python train.py --experts_per_token=8 --d_expert=64 --shared_expert_gate=true --beta1=0.95
Below are experts of layer 6 (counted from 0) of a mixture-of-experts language model. Rows are named router (the router's row for the expert) and show model dimensions 0-223. Each number is 128 + 32 x the weight over its row's rms, rounded and kept within 0 to 255.
Before each expert's rows: "gets" lists some tokens that make up at least twice as much of what it gets as of all text. This comes from a sample of Wikipedia text that the model never trained on. Tokens count by the router's weight.

# expert 23
gets: "and ", "| ", "- ", "\n", ", ", "("
router [150 130 136 185 176  50 106 102 100 133 176  73 157 134 146 118 171 124 166 154 122 101 162 171 145  98 149 118 108 116  85 146 113 127  93 109 112  78 165  82 146 133 176 114 109 176 118 200 130 110  98  81 112 162 139  69 104  91 163 188 138 108 152 109 111 137 117 165  56  99 110 137  90 157 148 157 124 166 163 132 176 117  95 133 122 124 126  74 120  90 143  98 102 120 190 116 127 167  99  80 167 145 162 131 145  94 172 158  93 173 139  97  91 105  79 129 191  87 149 100 123 114  94 100 112 109 150 138 131 110 134  73 124 111 173 146 138 121 152  91 167 145 136 127  90 118 167 133  99 149 113 184 180 103 111 143 111 186 164 137 207 126 139 114 103 120  99 145 153 109 119 137  72 120 167 123  80 134 138  95 145 107 168 148  88  39 128 201 173 110 126 129 180 136 145 152 133 137 128 158 189 125 121 102 106  98 117  42 144  95 156 142 110  77 139  77 123  97  46 168 162 111 125 160]

# expert 5
gets: "of ", "was ", "ed ", "ing ", "by ", "="
router [ 69 150 100 111 190 121 121 165 184  70 122 123 181 150 104 161 103 127 144 121 113 129 131  94  99 126 135 152 131 139  98  85 132 111 159 138 137 176  83 120 195 138 136  92 173  80 118  72 171  97  94 212 110 104  82 100 150 153 107  89 136 116 159 153  98 153 109 113 153 101 101  72 153 146 106 143 100 123 177 149 160 115 148 122  96 130 130 144  81 167 116 127 161 163  60  87  79 160 121 112 178 122 153 108 122 198  99 158 140 156 153 143  80 118 155 190 120 103 105 131  32 174 153 107  99 137  79 145 149 107 129 150  87 117 143 149  66 111 133 123 113 131 111  56 111 171 137 115  51  68 110 201 130 174 122 122 189 124 127 123 122 111  90 177 116 115  79  75 154 140 101  92 171 143 124 152 147  84 165  80 144 122 159 118 146 104 128 139 107  90 136 138 190 117 114  60 129 182  96 117 185 113 157 136 142 131 137 179 139 112 169 100  88 142 104 111 141 122  87 142 127 150 150 172]

# expert 3
gets: "-", "'", "s ", "and ", ".", "0 "
router [103 162 103 115 185 125 115 110 142 153 167  97 127  79 159 136 165 106 135  85 104 111 129 113 128 146 130 144 111  97  91  86 138 100 104  88 164  75 152  50 153 119 148 101 137 111 119 152 125  83 132  94 126 161 119 143 147 140 189 178 171 103 110 139 126 126  84 169  43  92 158 144 111 124 168 121 145 174 163 138 154  96 109 144 138 142 105  94  91 146 166 133  83 203 161  58 131 155  86  81  91  86 131 107  63  91 140 113 123  92 189 117 100 106  91 148 133 166 119  55 117 112 117 117 153  91 174 105 138 137 141 124 113  99 134 163 122 205  99 114  85 180 137 106 122  85 143 127 135 111 164 170 108 124 114 158 132 124 166 139 173 160 107 100 157 154  80 107 144  91  87  69  96 141  92 208  33 114 142 156 100 132 188 172  99  93 133 140 138  81  57  89 169 144 111  85 158 146 109 134 173 147 163 109 154 121  94  91 172 107 140 104 134 131  74 121 126 100 137 174 140  82 138 160]

# expert 22
gets: "\n", ".", "|", ")", "\n\n", "e"
router [121 157 167 139 136  75 123 135 110 101 127  97 154 129 138 135 110 152 168 155 155 103 177 151 128 106 147  94 155 102  64  60 137 150 161 150 177  78 180 116 133 111  69 110 102 191  88 122 162 110 112  44  86 130  99 110 132 132 110 131  78  92 137 132 153 139  99 157 138 128 119  64  68  75 163  80 102 109 136 166 155 112 108 144 104 100  87 139 184 202 144 142 123 108 152  72  44 179 110 111 165 142 116 119 101  86 116 156 151 192 129 116  93  92 127 112  51  99  92 128 134 124  44 126  84  91 153  97  87 112  79  99 136  80 115 178 146 139 136 104 174 138 220 113 128 140 146 117 133 119 125  84 124 158 113  92 136 129  95  92 120 130  82 151 137  80  55 164 167 149 103 120 100 147 130 109 103 146  90 112 168  97 152 134 113 193 121 168 151 100 144 114 143  90 133 120 208  96 121  87 137 128  89 117 173 140  96  91 132 134 173 110 154 111 140 102  91 102  98 133 143 145 111 127]

# expert 31
gets: ", ", "(", "\n", "|", ". ", ": "
router [ 83 142 149 129 137 142 155 145 109  77 187  98 164 144 153  82 148 112 166 107  77  59 117 157  90 105 117 129 148 146  66 125 155 136 149 127 141 109 135 115 159 137 134 128 159 121 112 127 106  90 104 130 162 169 130 113 128  99 121 196 117 156 155 182 125 117  82  70 145 140 141 169 108 156 121 112 157 143 203 142 142 222 115 151 128 126  90 104 144 185 148 175  95 139 209  69 136 148 112 150 115 208 100 134 141 127  99 151 201 154  96 186 137  97 127 166 126 143  92 117  71 210  93 104 136 170  93 134 139 155 104 127 141 101 137 110 106 148 140 118 162 134 211 109 130 168 107 120  88 117  61  97 202  65 126 141 104 109 176 154 137 168 163 149 134 147 150 215 126 139 103  71  88 145 185 106 166 124 159  89 126 145 129 138 121 145 135 160 138 154 159 126 142  88 124 133 124 104 124 140 144  92  61 151 135 131 100  99 125 123 182 148 126 157 124  94 137 127  81 159 203 103  90 135]

# expert 2
gets: ", ", "-", "and ", "'", "a", "i "
router [ 98 142 144 139 162  88  90 165 150 118 150 120 157 104 157 139  69  84 196  77 108 172 122 141 102  87 122 129  99 113 118  85  95 138 162  74 138 118 128 175 164 126 149 134  98 204 171 145 128  98 145 102 134 177 119 103  91 120 135 165 156  91 151 157  89  95  67  84 172  93 107 132 118 118 135 114 129 107 182 103 115 157 170 174 184 148 169 123 159 111 107 161 132 171 148 139 152 121  61  49 166 102 130 154 128  77 187 116 141 140 174 126 169 110 176 189 179 174 168 129 146 109 131 157 122  90 127 129 148 168 177 111 129  94 162 101 126 144 134 147  68 141 129 133 101 103  96  86 120 100 150 130 167  75 109 102 136 152  94 161  87  78 118 132 118 151  64 153 143 118  90  92 130 147 111 127 107 128  72 134  98 182 105 141 151 128 163  50  97 175  81 149 175 136  85  94 120  87 156 152 181 100 147 107 116 115 119 143 155  83 165 127  84 155 125  56 112 118  78  94 161  66 143  90]

# expert 28
gets: "was ", "a ", "to ", "in ", "is ", "as "
router [139 122 119 170 174 142  88 162 101  57 131 111 177 162 158 164 127 141 107 204  91 109  98 156  72  75 173  99 135 119  94 100 111 173 134  70 144 136  90 132 135  97 195 147  93 127 151  90 177 131  92 135 164 122  89 138  87  92 133 164 111 120  95 147  80 129 163 140 100  46 164  79 133 166 128  89 102 104 121 119 150 117 118 129 135  96 160  90 136 159  82  83 136 142 117 137  93 184 167 176 141 155 126 142 174 174  74  95 119 157 131 154 125 153 124 152  71  85  95 154 138 139 125  90  67 105  40 150 132 110  79 148 104 102  85 115  98 149 119 133 100 147 118 132 161  82 127 158  88 140 145 121 113 152  79  89  89 129  99 107  92 132  99 132 170 135 113  82 175 101 111 151 169 130 142 171 129 149 102 151 192  65 154  87 176  94 168 102 142 155  99  98 165 135  74 143 150 162 113 124 159 145 137  81  75 164 158  99 159 158 145 132 108 114 133 123 128 129 122 186 161 189 165 197]

# expert 10
gets: ", ", "was ", "to ", "in ", "is ", "N"
router [ 83  94 110 156 120 171  94 131  88 126 150 143 139 136 191 158 127 139 152 163  98 101 111 144 109  82 138 176 182 173  68  98 131  93  98 122 126 151  55  94 145 123 140 116 159 110 139 110 133 139  74 137 145 162 105 155 139 128  62 226 182 119 106 166 100 157 107 140 204 121 111 134  69 152 153 102 157 131  89 127 153 134  88 144 118 108 139  96 116 112  82 119  78 133 153 156 100 177 105 150 155  98 124 154 163 100 166 122  85 129 121 187 156 113 131 125 134 125 127 119 107 137 135  77 133 145  95 190 102 156 167 115  92 129 169 130 157 120  92 116  82 178  99 113  98 167 161  83 128 134  93 108 192 108 128  86  98 138  94 173 137 185  46 129 128 134 129 101 114 147 144 158 173 111 123 140 118 146 153  99 179  82 176  97 157 145 198 119 191 109 118 115 140  72 105 103 133 112 120 140 100 167  45 112 107 131 126 113 117 117 166 199  96 153  60  52 109 188  86 140 112 149 126 154]

# expert 34
gets: "| ", "he ", "\"", "it ", "He ", "es "
router [106 118 145  89 146 134 102 146 129  88 168 122 184  77 169  96  99 144 154  82  85 121 120 149 122 105 143 145  84 102 179 141  81 117  62 137 148 120 117 122 123  94 143  90 138 120 117 194 142 148 120  97  75 160 109 145 106 137 140 172 111 140 127  92 142 137 151 112 122 126 148 128  81  92 136  81 195 138 154 149 138 135  77 185 117 130 145 132  44 119 139 219 201  78 119  76 121 165 146 164 170 163 136 121 130 177  71 140  99  96 153 168 153 124 137 121  84 214 149 191  49 128 105 157 134 117 105 141 108 190 207 105 129 134 158 172 117 162 121 153 178 172 117 161 106 149 166 147 112 114  91 144 208 135 115  93 130  62 104 178 146 106 118 149 113 154  93 174  92 113 129  85 137 120 100 152  91 108  80  88 136 126 167 150 119  87 134 123 181 107 143 112 136 128 114  46 122 134 102 149 173 143 193 129 138 186 155 118 159 118 138 165 129 128 123 158 104 142 134 125  97 165 127 115]

# expert 37
gets: ", ", ") ", "(", "201", "200", "\" "
router [ 77 160 118 172 191 178 125 189 134 132 160 144 148 139 176 120  80 105 151 137  54 112 117 128  46 123 106 114 120 150 133 106 120 167 131  56  86 115 129 108 115 120  70 167 138 133 137 169 144 129  80 148 137 121 114 141  76 100 182 118 145 125 184 134  42 111  83  89 145 100 139 110 101 133 143  38  99 118 139 111  97 146 148 109  85 171 151 129 179 119  91 183  94 137  89  96 106 124 101 174 124 126 129 198 174  80  97 129 142 107 211 132 156 128 150 125 137 115 167 174 108 128 137 165 125 146 154 156 146 151  71 145 132 103 158 157 147 125 108  85 123 171 105 152 112 199 104  80 110 126 116 147 111 117 162 123 112  66 133 102 109 120 138 116 124 122  93 131 135 170 112 102 102 159 129 168 140 137 128  60 199  81 121 160 168 104 207  87 140 134 137  92 213 107 127  82 136 123 147 123 207 103 144 126 111 148 165 134 109 120 138 126  98 129 154  86 104 186 106 109 159 131 148 162]

# expert 36
gets: "-", ".", ")", "–", "er", "in"
router [ 45 176 149 181 152 116 141 157 104  93 103  78 146 142 152  93 124 172 130 110 130  80  97 133 104 114 109  77 187  84  58 144  93 114 114 169 134 103 158 131 201  79  87  93 189 123 126  97  94  60 145 149  69  87  95 131 153 114 132 111  98  69 120 151 112 171  97 173 161 133 127 187 128 128 118 138 107 107 127 172 113 187 107 141 115 125 143 130 208 155 170 198 115 154 120 144 190 185 141  46 111 125 163 161 142  86 158 141 167 173 166 128 134 128 183 187  82 171 162 114 163 138 113 121 125  88 149 161 132 186 131 132  81 133 119 151 117 138 149 149 110 138 201 119 133 126 124 156 147  97 119 120 122  87 110 158 144 153 186 166 111 113 126 189 124 117 120 157 101 129 101 144 141 153 138 138  97 138 124 146 102  96 156  67 159 115 159  64 123 144 117 144 154 106 153  96 137  89 186  90 118  95 115 155 182 139  56 108 128 127 149 132  93 104 118 152 139 111 104 107 143 167  98 172]

# expert 6
gets: "in ", "ed ", "on ", "ing ", "at ", "his "
router [ 74 145  79 110 130 150  80 122 158  74 111 137 132 153 181 159 107  91  53 115  64  89 117 148 103 137 139 179 132 126 143 108 126 113 156  92 109  79  97  89 145 100  97 108 140  88 148 131 141 153 150 116 152  71 153  67  84 127 168  86 164 145 130 137 108 126 194 128 137  89 129 120 132 153 141 119 155 127 134 165 190 109 145  96 140  96 160  86  80  82 111 100  87 161 120 127  73 132 167  74 179 177 177 144 186 153 109 105 146 171 118 156  57  84 170 156  28 154 134 114 113 123 107  66 121 131  65  91 136 165 155 122 115 132 112 118  99 177 126 116 108 162 178  75 156 153 137  74 106 118  88 177 110 168  71 134 123 102 114  98 124 148 105 140 155 124 109 150 151 139  87 129 133 109  93 177 122 107 212  66 153 110 102 155 137 120 158 107 123 161 119 117 151 131 141 128 146 183  80 143  96 225 123 136 140 103  89  90 150 113 137 138 113  95  92 153  99 168 167 150 130  98 137 136]

# expert 30
gets: "| ", "\n\n", ". ", "|", "- ", "that "
router [108  65 138 127 139 164 113 171 131 144 158 108 135 112 155 135  91 182 157  81  79 117 151 135  99 109 135 153 182 147  85 159  94 172 106 122  93 134  83 171 128 121 129 114 121  99 112 197  45 126 175 119 133  99 117 152 103 129 187 148 149  96 124 138  95 109 159  55 162 108  83 160 142  86 143 107 119 137 171 126 172 147 155 121 145 162 123 149 144 149  72 131 182 101 127 105 154 105 101 169 164  80 136 149 155  49  84 147 115 133 190  94 193 130 107 140 118 163 120 103  86 115  99  95  58  73  84 145 105 116  80 138 143 160 115 139 179 159 164  86 152 123 168 168 130 166 140 115 141  65  50 109 125 145 105 120 112 164 108 142 106 197 163 134 133 178 118  59 182 195 144  97 156 170 149 152 104 129 107 135 149 134  77  38 107 127 123  95 138 119 148 135 134  93 161 137 136 135  95 156 137 117 154 125 191 118 149 147 122 147 164 167  94  75 158 144 181 140 146  79 148 122 138 133]